Weights of a small mixture-of-experts language model, trained from scratch on English Wikipedia.
Training: 242M tokens, 7392 steps.
Below are experts of layer 4 (counted from 0) of a mixture-of-experts language model. Rows are named router (the router's row for the expert), gate (a neuron's input weights, with its number), up (a neuron's input weights, with its number), down (a neuron's output weights, with its number) and show model dimensions 0-159. Each number is 500 + 40 x the weight over its row's rms, rounded and kept within 0 to 999. Numbers have three digits each.
Before each expert's rows: "mostly gets" lists some tokens that are sent to it at least half of the time. This comes from a sample of Wikipedia text that the model never trained on.

# expert 9
mostly gets: "The ", "the ", "their ", "his ", "this ", "these "
router:455459505491512501515414475488518557489497493416523514459506534509571534438545460528411425458510587462471479455483491453432407516550555513540464497465553494511480462469488509565523506530459504524520485481466558515463504505506478416554586594471464470507472551513537470500526420527401502507546492461492532469495511525565460437566508420508467579461467513512492510500532507533552485490448495504486503534508545524507495481515436452480422532464445495446523489516474463550506516505476405
gate3:455495497472548531579423513573501510535516529486488478486485499514513530480524486453506424609425499469535489482526546449541439492515454454491437522443492531589435466542457456576525509516478418532446442473533512508481449447556510556485571509481505467534433559474507495499464544498480497522538484502449489470554477517564528547561420543516519499473489571462425513556484518468524492543500489458499461586437493495490467565506541517481538530571431510453537546549492560468499470468493518
up3:517467466512460466464434571523508536537517464468553557479497475479483434522448513524535488418478478543486540483496474526492542468502448510456565523470505498456568453587498493518483445485488462521511586522529486564488504572536541525437426488535507552501495487506449524546538408518487533497426558536510459461464621513400504565497482415507536546502485504523503500516530525530499458487503469510450461503468436459548499472496566473518516519491494449548521455439562504548509508544537384
down3:551468510487497537561464437490499540492551487549582524476472476529581470537421485541513511531513530431515434543512494500473496487559493499484532505457525492395454493590539517478441461443538508563593519503564515531450456501545469481534532439475505521495540453515566497472467526508512513522442494485548497438515546619527475548504503521508465490509480467544532454523559538543546521445499497494525544508519445522505568457587494448476467524537425514463472454517459561534594478485551507

# expert 1
mostly gets: "|", ")", ";", "==", "|---|---|---|---|", "|---|---|---|"
router:519516488492528451494448517523464528559500495454478505490519493488578510506525459518478506495548511511509597481482520455443471474487528528538462493464564491591472461441450494488524499579506527555526449475467525505460511414367459482461540459469536505513490549527479455466516480543489502463491487497581477567592492487605412524532409480544480504478447440522472575473524447496525550541467519514475530503488506516505444486460465489531447548460454494471502479585437411526464556486492493
gate7:495538545497522377479546554485559531531540510512490503463538480508531479432498556455502418485447452519472513507538524483456548543388512495509520507453520410517485542557534431483493447490519500479428420477485512475432495513490573566543575514548503526507495524576508496478530541490473530553504494414558447497445560466542490464499438532513459494434490479524452503454565481461470428510499510485482495534464507479474504544509518439526533523439484534484499412486422498516438570528497493
up7:518514455472489526506483497516453484463480518552505480552537488503458464577495431557501563491496532468435477499467512483619472483590493511558495499554472591452475456537501567491467559531523512568560509535505486527495493515515476496489517430476541513514491465438535508523507497480536482365507505532488606475507414494499510517540487487467474542535503464444572518489415520481476544511481423526499456440520440561512464432463508573493516465552538503490507460483473460526548440412491462
down7:464491514484462501551450565490563595543530509477484493466515503561479417508566535509501458443493493447573515491474556496493424548527483452597448518531632491520475542502393468513514487469519409520521424495477477511492518563502509529466495487444483476560530548473482467499429458583393439529496534517459498535458521539503530524464464556465452533494547516458532501461471510495496570467491501474523521495531484428509478472569511473495551571492470482473526510514471514491544525479531544

# expert 11
mostly gets: "3", "1", "7", "4", "0", "5"
router:448505427545488452486475523532478585510466520513469482507479452479559527478506477483504510471553514488517540478483562464438468507554490483529458535523512497513500539463476496500563528524486556628520420473505566536482560516481549538460550514490507573532456575473527488457566457604449503469508512502627524512561527519488460487529422479534512520505474412480516495496504503484495536520473543459523583525483420462521495511505426443500481551539516512505532390516552446523540512533444489
gate5:498505484502493471556563447579578519569493448562525511535526493468469491468509501501526497507449471545551544490474467455469563567593507594465482558448564491547514549438514602460559458532537574545467444466542550493548511532510504519602484564476493449538462489489470545474469481466443518437554511547464438521481512527487516551509449504534538483512534483545470541472578531521524528455530486560539532455543474491477505505544487492499537475549485551488483494568587488468511510542471515
up5:507549408523514461552527424531527495522452411570572495561504464479493484438474513442555470498455469553514509563491455486505537562530483575454462542482583480511520531407492575450534521531499579496498498491520527509560532507479517491554497515487546425546472487493441551500481477509424514474537519562518453550433529492449506540511450477527547455499516503540516569467550519490577528431540455591531533479478506518483511458552491503454582465533442543492502514532542468501498549507488503
down5:461495515493550535435517535526375461497518479432427496423470543497475521603506487512485496482499455558466486470556487492453455491432525510531527551509475484467522475509571459541492476484543466472499541467478497532498469531461476487557467511499454503433564504524442524511466538470588532479556552534528510505573503433524458573530573509477575513538498486525487516468501422501469481514456519446508489576450456535534533496492548456523429506489443436471388439503464542552509545518489458

# expert 38
mostly gets: "(", "), ", "\", ", "., ", ",\" ", "^{("
router:501488506518465490493470523509514539503499532492462550502455522442558539502524452456392481467518556533481516467484481433458511470613518533486450483490553519563492501470503568491620576471488578525546499524485489496480563483449497500484540553490564458461454519545578477489530497528483559462550517538555480556478450473498524474531396416487475531475443480502488519546515497573525493468459496455497531447505402507531525505497463476558536589451522541429568479466496496453502459475496473
gate12:513489565545433472492521388512518497474565463476490487500538459567482496471571404488535533526483482458439537555489468477485560545482547512540550568424554526556501608456477462455541465446536502470550487484476423532429479439459588586506530494452537474564529479523457497536511553542512563534472408544578475525467548515527516469499461456519536482488497444500494475489485537401509470519505489565514479485490456484507483476520458483514523523474479578497487502503478524516529484478523516
up12:492538484451523499511502591522495507505438519565473503473535508525508527504498483444439437483478513562540511446506488467486478492453422450405527449528464467431467503498478535526538528539506491507435552505496566494492486580568492433552415503533427510462494582451550574502455463414488469469487518490438504468604429543477458517497504515499530504446515495540430498456492518483560577458515529450493474500433563567486536504509564513500547439487538460480531458513508483508553546487500456
down12:433441459527534497538537492542511489494466534518522497432498491571547457514535491568498485429503502495458531527512484505408556482468400492504507497519473410541517521457515484469519532543581530429473491571510574465488418519492527507517458533547490511627506500505573519410579471470569458540487482530496505501494474535482521431428437450546565497489520417489495505480452510500523545535443538501509505466463498498493538447550450480502520487523455458449545452443570453500509523511499486

# expert 32
mostly gets: "took ", "began ", "have ", "came ", "worked ", "make "
router:500506473496558438480324498586480551474488493483496516541483545443559478478559430423447492447514506457519545532419529493536515494514520441495454523509471459520477489419465479505546505519491492468453480479479522546497501420488524457448448592470500557484480544524557444495496466559404502513495512458508479509503462516499463512532461532526476543531460463506435472518531458545513491550510532468506553493506407456470531570448471453459477537421491473505530485460515479515499504551427490
gate5:550416472514462514470525504445474450503442524539519520572545476468494506478448557536439482461476499419474522488486493511482544498466562476508483536470475462588568476524527517461491477453524526482465448514521494502562533484506497417530491529523481440520505470602522485457517544465441473515482480467530481468377506538481402441452495486472492497565522546532569457521543523519507468487494527481531586436460538484446584441483550498520523555473454549490542429460538496549561457551526476
up5:510547535511505510474496528541520537431523537434496529441500498594495521473508529470558532500503506555496479519546509517506464477554434523435514448514508586377467502536506499579487501539475513559498538556480492506515493534452533611480530463476480539474491516443535525453527428504530482514496515519474527564556494493526592516455462528597500538462540451488450451491500424466526488524498512534467463508523450500537446548501451507483444447566490432490518534464459534506442498367466493
down5:536441467483451613485468511508539508466496519502575478526514513439528468503460511568469538523409478440522470441543446417509513531463487515542505508516512495548495528499502481565515538519491542488503484468520517538550531516561561458543472511424484449574437512465496496483532455472475448456539487435542543520505566487435530496517457471502489526541537565492500501481476477464455500446409528574548509437465471499507549430438526538468522517483524521461468436526570459504564400483589501

# expert 27
mostly gets: "=== ", "== ", "- ", "==== ", "• ", "Subfamily"
router:461487504452498533506444572534534553464517498508447542461457556445542475552516480491479541475536494477485570499497490484472468556536489474491479505529566574563505466480536538525596583486443540578462452501483507486518523499499578438480487515521455514481430581563475434481469492486411467468482524437508524558542497472466456497555425495483491554479510449413458485542502492534561446512496504538506515433521537485466537522417425483469433534516509505455518507482428440484549524485485430
gate5:499482479486597506533507418521519488426503415494486475480578479491485462594550457536494414507523515458450504523511530485437541435494516494475553483554479531500512561448530531559479458471504476470545463541565529560481468477496469515452461481475494541489512459520509481482502472517564425375430501533447521481472497566436445462434513512484534436502527454478525457435498486574468498548472458498567507444509544444542489413497455500503441552505501496493460452543551528516519468479492530
up5:537456490500551459526500426503553533430444443472500477493540498476542454574519470583494436510548429435504573494584581468501542481548494479495557517581496510514512487475556523546510473489520475527588504482592526555461491528480516535507545494531508518499457466571477432543469472490576484479450537525455521506470482503423510436420460556499477459512539449487480483480501544599512451531487446487521457463530504478463460431522507470508530552479492530454494541583521476532505434460483507
down5:407534501465529531481509433418515510536460490509451411497535502465495534451508479546571498439500540393496467468525529527556455456499515535530495483489577526507503469504524474583512500520532503542470513512517522508476499550504576484494507543519512527491451528475531441500456442506555515554481548465440427468531529449495518505463475531492546589475513477521419540506472537498535494491479428505479449519523514533456533550535507405551443430460481411494543517547629519494480452468485457

# expert 2
mostly gets: "other ", "same ", "-", "more ", "different ", "lower "
router:482458486428456487469485481513464518516479478476474522480552485463543463475511467453449477465518595474490549578501551496474487484533544557546510538560503510556490494440502486551530515446449569573563448479447530431499457451476522387478560456518517502434475496514532528480509417505435507475536464445517489510530494534505469483577466438483536518520475473508468499517558427547556436490387510452564522505463477504449540462493457453515542536535464512509560479586532494443508535546528466
gate3:500501487524500457501472574446485402442527483579444500485486453502536468467503518447539476465439572442448466500419489522496483456440550511594611496462577528491501529517441548469508524479543531488494455428452459548522506501501432489406526478466451513411535547490476533492546500506518468499531509526534532540445517479463494453544507449527516547533544516462519526572477472545515515512480476463475532483508475466428459482492536515515580554459529521531508431499460501437461510464592505
up3:457559532447500544488472437486476570518452549483573488497559465482440501477454474568450511548521485519474503541541527518549490518549450461463480479496453482499568458428489381533493458461480478506477512513516469471498572480483521551559479558571513479494494487458542379534440495444600514458502530446500546497530452489520555491468444528530507491518507421546469478499482562518491456563486502516518500518470504492556481474447482490469462455539498467432478579532499455565527533477395496
down3:528478459519483448536482514465504495505500514494466494467493448413511466463522479514424454453539549507488398490445520455492540527528490476550450438488500565476528525567509475512589520530512484432446468571510475523472590477471480502482529530471507521469510505536495478427539499535466558582499493550483485442454511486486478462504509462502423478528449359525594579483480513525473491524518513482474561483557463488496396513495508506493503537443430542535519503484415470545470513474446434

# expert 29
mostly gets: "\n\n", "\n", "\". ", ".\" ", "\n ", "\n      "
router:477443543508488441491500473532513564469507432463474515493490533494518501478499431490495483429488541546506508535437524540455467481558528502503519485480513552543446532492525471567636565512480508549489509519451493571491516480429485435521454548555473501546448535506514459429539443578505495540556467519583477568524408532511458426478413441550460524536515405534478459479446489536557538508465507486493526521452506584449477447521508486485455498453438506506503534501544448496501495519506473
gate4:463565539555506445551508409496490495538511479468524548471485458414473497564464587562505526532477508508432438505442488441489465521410472495500511519460504522507525467532543530477496472484512535588470457512544522555520510497557523487504475551539509484493513432554522523545487462490486559520557562510501500502561495490566490493526488506459492508463534588465490504532575467523593585442551511543539527520511489522420499445455429495497449608523475459521448424473492445438509502473490498
up4:415514484497469460465459468501558517488485453436535531473488497423484453499494514529576508466514466497413423534449565523522517440506535520465530543540547544508495539537360564489434469496470496571525499472535472508536415535518520480548574550546528524485447462522568487436522444536516480537503544560475478568478510507568488560460471491539474447537492565438472525575521492484541562505536511558450530495430463566466486461469443525494491542488522470510509468467517499485471527511496469
down4:568562447500499517539487512496482492464523445454495493493515536524503513488480487536533481505500452539508506562468479483476471508524475544463535480509490480507464549506408441604438467581490503424406535443543547506525490595583504465510523455468518497483499492462531549475479491511509424508443508506567433536512459549575530471502449484511474486507539504473459535522482509558497452500426509509449596501497494550558427491514560486463485426461493598458516463492499449536469495615533538

# expert 19
mostly gets: "e", "o", "ie", "ani", "ale", "ae"
router:505487560516490445524455521500520559410418540441488551421499521468527456489537508475481486481536492523534487522468524509473509451522486465476467564502481516609454480428555519495492530487482464504497403579495499491484506482461543426489473529500506466522492586496522523471532419547480500471575485513520555531557488487477433484537444458582490576511453370530504531516531514542484502494495451503507641485520566521470492508460474494533440503507507493469512432525515437464485511552497484
gate5:525556493432464482471519545430467522544484426484490502476483563473541540446483474470461522518508530499515525503495556517512568529448474513583453557521495540445507534487541514473542501415483480575532555585544489522481480488491476526506519477419534512529556502504518566471556405536538524479584452430497554410510531475463536544477427494493568537510560456491507503493482468540432535479461485503442511553444527440518442479483544517501477573504582435503535459498545513577532520504524479
up5:507438500394480490589422557472469487496542538555528477486508496520518516513578515561518438472473528488471504477548538498495470545501484481469456455560423481433535485531517508469527512600528433427553540466466500481481461490465496530466543528451482515576511481469470505594475473518480555537493502476523489491531517498481575507553464455470541501476449467510520504506463351550445486520431523496489474527503470489444531525521482488557546526597450498535510442485495581456549466494499471
down5:411487469503485493531561466511473567576459603482538462473553472504465473513540469513466524526544529528566513559501546502539570447488564500555569462497433511474406480527512487485541492566493532522494447509469495388421507516478472452453509442494484465531508484515490545463497444482585528516569506529454569522501526502515567525469548512558486488482458452471467456486576602504518503520499494516468563493479460509487538567536524524526483453576550500507530549436470466480512488541455498

# expert 8
mostly gets: "Votes ", "Candidate ", "MF ", "Apps ", "List ", "% "
router:505513458464526409619523490515502560511503478474449518480480488486510514520519488495467440406522533481553499530429546479501426527508491513585428491503489549612444507469516492610557535525442519584518499537485547484461535405473482494468459527482486492498444543460517506528530481497453581491514547437544507517505457519489497476582480494509493514545468389500473515499460451514516483536526495471507577555503510470521436507535476463463508536504477444522532499447479475452444563531457458
gate5:510513473448523485478552514458393527495484550456468496519585420454482483493453509542493420525482451482591486495534510480464508506545510470506543532587516478528479494565485485442530515572534469509483467476532476488553537482484557562401487553532466536494420521417530483458540499496504475511471510429487520527583453542508502443500474471491463475488455464548550505410464430513517497512477533532504485443460543523485482518533426527462465502464560449505451394470477514588462487498532488
up5:477512519584488569506500469491554478604429454486490546494476531502516547540522479487502563525558564494428477512535504521492502501503465496480463474467465441440489488456467411543507474507500456498551467527494489507481486534530490487578510419415460558522607484551477543534477491553516462496546500530514526515475518467432458502474514535456498514424547483505480570583499507485444490468540531497448487470505414477531554462566521389501536520541542471479490503496455460418496556433453537
down5:513525504552455589537490503439473535471482511441526502439487533558583478555535458539458493500556469486501423459440510428449475549539455541483527519535412513484444534449435470533540492540484510502541463563501551526452478486467491487521534531528533497552509474539489484445510466520509450523521503524471516535555476501502458547570390491516550469456502484533545419571550462465544511477560442535481490460442458485500503483524498431581504572444501496508510592552475477426541469508483481

# expert 16
mostly gets: "known ", "used ", "located ", "due ", "built ", "named "
router:508503502576551450561556467534454559486489519469442543476514515580569522495584446465499488422512537496503455441446527473449495537510521538495463479510529562526532535361512449528506517520479526509514438499464487463447485432519535450479500489496527513484523530495535457398467489496450555503494461496536522567460447507532488449586442429513537557518388470480393476519484488475546526530505532540558529488477519531466498445465494464510513538533455535548558493532516480476504525497481473
gate2:465479506478523544451515521515526464457484503526503486474545505525437505573528449494496509440503445546457484473481475465482420459485497539462503473493424488502603481400447547503492490576460543517524467513494586522475478531526493520482476578448468545493475532437521518533590572459498588572494461506536500486477524488441598526559436453499522509488457535484456517451500516427535403560523451474472479557525508457555497443484476483490509555535540489519439505479522461487412495467528466
up2:436488509452496556443505541455573477512527498538541508481596546526508509495525537534536506485495457545484430495540507471524429485523476546506530424511428425469573486443466533523457561556508490519452481539507570491534539547541517505486404575474472503444504515451488532525557523482530485578536448513587567409445501509448585518541417477473539482502459502438482507480500508495472393513535463459467478524508517507481479455483486485462458520574481483514471461511530510529433541488513463
down2:560602540489572556524550509489487465562469472465453476501527527515503540483510477463466510551555562471482517516513470461458547465511465524522535546525555510510580464494517478456526563445500419521403568482484528525560514480570476568493463508470496505537526455486503523587444493547550525482476563464473565487383426510593482492513545453494499450483482468513549515513505563488524503427460512461510504503521465496455553529540453515478510547532477525496524467451523615489501534452533525

# expert 14
mostly gets: "201", "199", "200", "202", "198", "196"
router:476481470511523494524485477582529593418478488510508528536451529478544476458541487518488520499590534510452513516481523482470492532542552460564465518557482500491476404476555555512600515521472493461492513562455497501522508490471467483509510527472520539524500545494470467456502493513465594447480518468512506513553510534529500518590396421535595574479505431550417505494501467492516513485481461483528586537486504492480500520461424407519466484414390462497498503499493509536516514493471433
gate15:489546488526484527546483413567528525546471569495470484553514510548504612507529547523498522470482484505519511445497456504494416480457457481496625528497536501429519518514472481538488507521463572540442472496507483505460494496461474421461500574494435465494489495496549489440485579416505496397525435505528507450626407459530479547470441485507494523557507465496453484473532473523488476528539461495455457486543453541536550556490520500543456521513442500524474523472496558540466485515510552
up15:416472489486505515456557611468434495529483406578483513440507527480487539449520419505446489507500544468438504536538514432459557544458480480576444438497564497534473457509491486543465501487543503523463510455495487431539486508490520536486443419485514495526506450422498450506451460483451534522468516530484468569428568561442428449539532527520489498450488539500553507524471494458545532536512509506500492450551467493523462490505502495444491481560569548452507497520439515503397498513467443
down15:574499541559503419551454441507541541513529517517494427532572579491514496525502478492544547530475429552467466434478547464433473548465511519561560524429466471504476574494442475509510549524431529466499484521524516505439509543492508468492542517486445446473445460518449502440466493540407424570554519527440453520553527488500499484515489452501508480466501446489486547497475453460468522552516491555504405555549509502501543540506500456489499533576495459433527565488513425524535485556534544

# expert 30
mostly gets: "As ", "My ", "how ", "(\"", "\"", "called "
router:474454472489524507506442495535518526562521518446461569442547476527554481460576505439447462463480494473504572531450501412471491497489528503498458548526528558529419484410539510516524569551480449576506455447461496584460510514481522464454476528524507493504454540502453442469504459577446460515479516489574449576510488457470449490522462482502513592542519492530493525490573491592553463423484484506574503522527485505461467520512482486485484576459466527546523443549546461494514541493456456
gate33:451499544505593520548507396568538510500491493467474487439508589521473487501459456504472573492427484473465519526547435458496582484546562526514488539500463457479524452464498498451490514524547482617468485512541586501498453552552455529427500411488501530449469417482535511446544508506493464455526503562489529455510457493473574491507445477562497489515488500512500504498569545520484468468464514515489528534529501443462482549447493469588436507506471533495508579506542544505532455550561520
up33:493457470441446510479524577481397501487504507551546493548539445474449483576487581491542464532522553486499490490451566531515437431487476450512491478535513468484507544491506555496507584540431480433444454506460432465447552456513513499617496515437531522518457484520487475559448481426508496564466512466525465474479579502541468466437533485488470551460454520490495493531477485435545542497499494514482515466453425504479422545486533518422492490461540507478501536543425471465504532446496447
down33:427469534507564530528408519544533499527552492487534498494507617631562492486551516519479560586489481547489558518456473555480532516531499517442500503498530483509518523490509464438509476515444494489491525479582566525511491487568431487437584507516469481449447511511449546456476485454494525469529488515527512422467480527492501496453554491543557490527409529505514499457484524503440499545454548529583448523534464487469529523473423506484499542476466483564516559538518477478575486512469422

# expert 20
mostly gets: "Kal", "š", "č", "Kar", "Mah", "ik"
router:561462487539491482527486497492457561505467428487474519515481585528530572509507483494432508429545514489458580520530581477465484555551580522474530505521485551632486440452508484515502489502460503481498510526441521560451533456427515504491477560489491537496455575538493489472537443482461543488474529441512453503457491524517488512512448463577518530539492378509452507504498470628500507476479536442492587521519509456539516485456492507454453540496482463513538446536469509447546504501444461
gate8:547513498508469471438445519551494483524480528447416489500549474508514551575524505484466454542539484485501597494489438521542508444509441549395483484528459554490562501478546521465445553502542480439506510466487439538508532543488501542554526543570502508508463548488471516494516545486466522534467546531547515522541496533484468397467523463521476487486453408449481428432487528539521394503525504488466548527505532553518535555468492502478432478553494504480495483577537429487447435533427448
up8:528494497476482444485454460542561450500437517484467487512488465476507529501446435482490444529503469470508508478488460547562468441570479497371516477539422533518553462485552529488488552474539499468511500441528478577552515470534507479552536545558486488512426490541490438476495535466456538528468510541495505494573485605523522477520536468401505478449504469506489506450514539578531414546520468537425542515529465543501453525460478574516492464576525482508520448472522415477482439550449473
down8:489513524523480529544471386638451469545544530524512563504481509540512493537486523494566460485421574509563433450458583416521445445553442470484487446493499490503519579485423444471489509493509499510518463514445577493468571490534516503473464530494512433534502522462457485545545487508526527524553584479529537516470545537490524578480500462488527515534480462451498492486541522451556515483459502484557482521461464473498488519493565541519517470558513441525454508483559469507565539435512547

# expert 22
mostly gets: "those ", "members ", "character ", "services ", "children ", "players "
router:503484495462489472628412523534506536502503563504486498497505450463520438528574442527446439474516502510477526548538584485499513525525525440541486505548574566508431465483537486537546545498498543552564502555491545527486511404424499476528487516529560480507445502512516517512529466563458546512521441476548536523483539500540497503530491388487489512457486495486461476487489417535565545543447442503573501518514491479516502410508419485487521576456522482465557429526481483467515550520465479
gate2:466465564436485534521621520464469564478454528472482545489466468474477514538537499463497492541490585459460528479602449517571486538444486489424460483536452574529466469446492504544500545409484561491462489481555544493536444477443491481527508558504475390482452511459558546566493511540519477518531460454522470488506534517496477512471493486507457508516500483480403413482434544534492455494530519491439491534443566500500514504527478444514495568555500522522539498482538429541463562497475488
up2:541564502548539496470360542621531520509541435517523493463495501540499432517464499500487636486460453491486431549479474479422521413490587484492535499483501451419479504522503471473489462522479498551498555553531485570413528541566493527493498447471526513504517537522462517506533553501474526521489513495495495468427530461460579485547454494477519515504531526497538536483502494515533502498564519486505526464498446512446434486427509594477511468471533500530477521540564490522547550475534469
down2:470494522514519479519489460454543474509477414522472497465518558521526477542427518549530445494461491415524537567501486469474487515524461505486535557475547380497489388575523484574519504482501485510543484436497466465504430514485471494488532489542464535461453535488583480504566467456538562541531516455478499427376492496482549514545515459553548477474518535479527446473494492515529526465544510520502488513469456540420460513535467448439490581515469501495438487495510590448514560453509444

# expert 0
mostly gets: "from ", "against ", "between ", "during ", "under ", "near "
router:449514465555478488514353502491480538477479513505479500466553536444544506499608431485439486453573571515493477458487597451481495550579593493473535458492578553525533496436504493517551546468463473482541475531481536513497557522473515492493444535524521567555506553498498493474543478541427469497482523436500532483557482505471481510519458503508546558529492484506514517508502501551515506471478477480558541473436481483513499455484456439473424477411451497431602494496471503506467528484546472
gate2:504483465565454478495544543473429564553501463529593518484499468524501463518541545537476524551519504490543488422511533576556493580527523563485557535455551479490503465481576484503487547468475521504501378453507442481500467484476518465470527467495510512587518513541443506467531479505534444477531505455521509444425495467485556473542443485461546382559467469505538535504472543551515507518428547594482486484481544523480536525477472510525443419448549503465517552515532457538501556456507490
up2:477574445468495466493533456413600475493505501510530504481476497501459422486504500497440443476522504496474461535519593468399482418511491427528485483549443506442511486548516511488518429497526466519563565498512512519479445564487485538497465490492510510478519493422486532455545506459502489501465562478498432548512505550603489536463495520477481546489534437514474392494508480483477468430480528435426551514482480453501450467572539526480493478586420454531449461459517511473441476492530485
down2:524493495498549497497417539594509594538496490481473525489512548496555568495469439455455541472527481469424505446474502497552488579498488534524481572470522504535486507468563510463498514440489518502497445460566427457521534398489467444533460530451503487574449495522463429508441490429457528461498467462517461503436544492440576493552455508450533508512445484497459523439471531510486542559565530504475487500432503486508531541512517505541467490428473458507501559437566558508551533552456480

# expert 31
mostly gets: "was ", "who ", "also ", "they ", "were ", "had "
router:532461516517462465527439505519523509485495547485441503516482571452505440479488469530403529506504534530435505485417534510451488518534581527541485513521531537515453488450467510555495519511444495606494527529504486558423532421453455458421581495462484487547491522536570498482497484618433493534513580524545485528527442491447520554519491527535562477525452482456399536502468470506562517486385487438521534502468517488472488478470438476482468510464549515515528499484470482476550499505540462
gate2:453534483521527535472539496417493539526480511496490514561487519588525502574505467493497519495461477522510450418463465440554464487556507500527458444501516489493537564518456555522562509459495484505562462461439476520462529545475446530505452535480508503525514536460406489509529544469432552494507522509522493507511469551528522583492470505511489375553577553418425537479485479513546467481502426407505508522510601491536526521485592482508435528514445492517423501474506454471468570508526508
up2:543473472455430486540506540572567548479484522535533513540481462507558567526562442459599519495421484492440481509515455432514532465504484501536476512503482450508468497602538460537468499531556467462437490482543507491465466567509516551582499475451510498466531425447529431492396507491469503450421562438459512462493488470481568520471481559516468490498515513492508512450490450479553478460529466458598511569483504470520489528507508429508474472489473425519493482540476477492442504589491513
down2:531517471547537505493533509570455511478505493503463567452496455496462497497477513499480412511515510482457523513538573413501584477546465492493534496534425486502493429427465463530445419520496469505461485521491540487551392491532468527535459503501598479500473526451588561492471450472515444515532512485504535499443540516457504480552469475483445513503454509576499394518402512535456487544452544542517456437453477531544419519518451499508524486480509511504488473436506575473527467511424543

# expert 25
mostly gets: "US", "England", "York", "China", "Canada", "game"
router:433500485499451422542452519527546510523516509450458503459475486498560501495556476548487503473562515486508530458472616427466493472543559481506461496476564524505506506458559484502523525539471515525482477477487491516444543405497472467466510580512488471461485567524490490460494477596474521501552492501535459541562484464444434491494435423520462524509455427541520510445486439524538535525512497489523650496526525468509494506495486364475491518509487491457491424491448418521544508519490483
gate4:426486457530448449498493466475490506474497497490443523468526512573459487481514408537493544507497514552497433422550507527506591444471515564453463465474493510488523458541521449460480503464529472578540532468432439520504469530480499446511475528522460534533484496541458486442456465503476466544521507536482515516510516476470551468525423525541485488467432459480397412466465503437471487492561429509563471523508478490535496536487452495460580534505440404480477483436454590457549463472565527
up4:480465516472457498506440575495584500493499449539493473409436464397495502555539494520500452539448469518424504498481440507461477482476488428520515531459476478541465513541464483510510412463493473492442421517451533538417528551499476520513453466480499535553494551565499523508593452474489525567530515494504533466565493439502504540508561512513568507488556578552510481528483536558489511460517475505551527506581523453541493528445506494521467429534500576516477417516478478444440512559460488
down4:494485523476530466413459575551521479568448528499503516522526501548580491491503532527540445488487485503429594454459556508484506438515481500466482458467481432554419530534474596531472527528506516503506518539543451532516476439488498461511555521525558462499486516546497495474536534455526530560493508408507514524504512606549466538511542455496518555470527591529482480554511514557448456512521418502501509532419527555520439535530548438527507563486445495512600471474501496521464566506495473

# expert 3
mostly gets: "when ", "while ", "during ", "before ", "until ", "because "
router:469477515419533429524428481559520537511452476474435575462504542471525550472515440448465479460533548520497532477494531539422535484496586440500449489527561487499453500450495514496601523553484496554445497580517525544470539497441486455450549477457499570466511541536434456467520447500465526479507512496529473550501458455551489503507441462589522542447452447546509494500531463536540442450496458500459532494434487476536526476486479487445514586415493453546516523535461490441498534542474467
gate13:536502549541497503511505523494543516563493446461426523493450651502475544508537455459522464495425540471465433444497607503518466548508539541530490472476541470536555540494513508463502441483495484501532417455501482463508560478426547568504452450476523512534504494504493488500487497483552548459526513526454523495516551438516524543462563443515530536524605536519465470519531392534463525521471529490537487521481473545505542502508496433515488525513444562468465501577555509507602451454517508
up13:437509475434512512528489512542491493499540537559432476445512531488504474498506524484470465551504462481561496506439456498499531460491482452523449456473509515578487556500527524534549476487497495483479546544430509522527465554588548538457527541430503479490527530524453537440407539496520461469520540476531487536421475557461492520496437506494506479503466584481460536475498612505553515459450522546575502526563498477541474486409447565549542501528396558539430535531528482454498593521521518
down13:443501510490506536477453576550517465431500458509464451542535499490494400491397478578532563512456438503507474423477515533508470473484457497500537484474470516535514488477423422458510452584520458487534545528524462568538542506631543482483550537469541431512501542545495545536521497556464451494459507500528533523459499547542525545515376463561476441492523554484516482522479545407548582472482488494514515489512527482505475474444465492482499516421482495528488553486475495491515512495466482

# expert 4
mostly gets: ",", ":", ".", "$", ").", "−"
router:480533469502546468500442518578468547441491572456470482436490479564522542460509469477410436481589533440495520551492541430482437531494499492506537515512530579545537476483500484540567514522469442604478508514508548496470492486448525454431555518499518541513496545446557504500533469508486494497472459496480435532510531507529479483517411432511565518521399468529516466476460448538505443560487454458522554527478490526474472486409527443454521530430446524519509476572420500499537491504498472
gate5:526484530502529461448546549498433479528489521506488521446535446520537521556511486520453488542507461521476517555455476513469467430503495470476506469580495501515547520461457482515445548496513483543510453561532489462411526582510572543504517538536507554485507510514511465446564436443558510495522445556508436437459459464436536520524439419603465485449449505464481444470577512545478472443522528429530523488447490525470509502548467533564428475457574502519445486560502469489441500484438447
up5:556497491500499523465541539491472464639485462528525548531497522488485455539508485496441500513510498486504519474483472507463486511503529412482523457594523486530451524481494481538433534479488529516505450538589479523511484503526544451471484430542522502498550497511529398418562502448632577450494486559469468477530406467533492528569433458535487513487501531525472492492511453543434411512483482469529469527456519517450515523490546468510437530514578518456544536572514497447503507497463441
down5:542524524540522449461468499529526422475525535544457468462484494471551512462476522516539468453471525428480527446544505465537527504532485484449522508496501526513444484560435518507404504413495571522486526545499509479475436455498464509469542493546510504535445461494448506543487482528514432491532550562517446515456510476568486372494464523479517484465480471528541430484486511563548453514533464593465519468493441585458416500499496479442596474501480520538602520433496477528521438485491450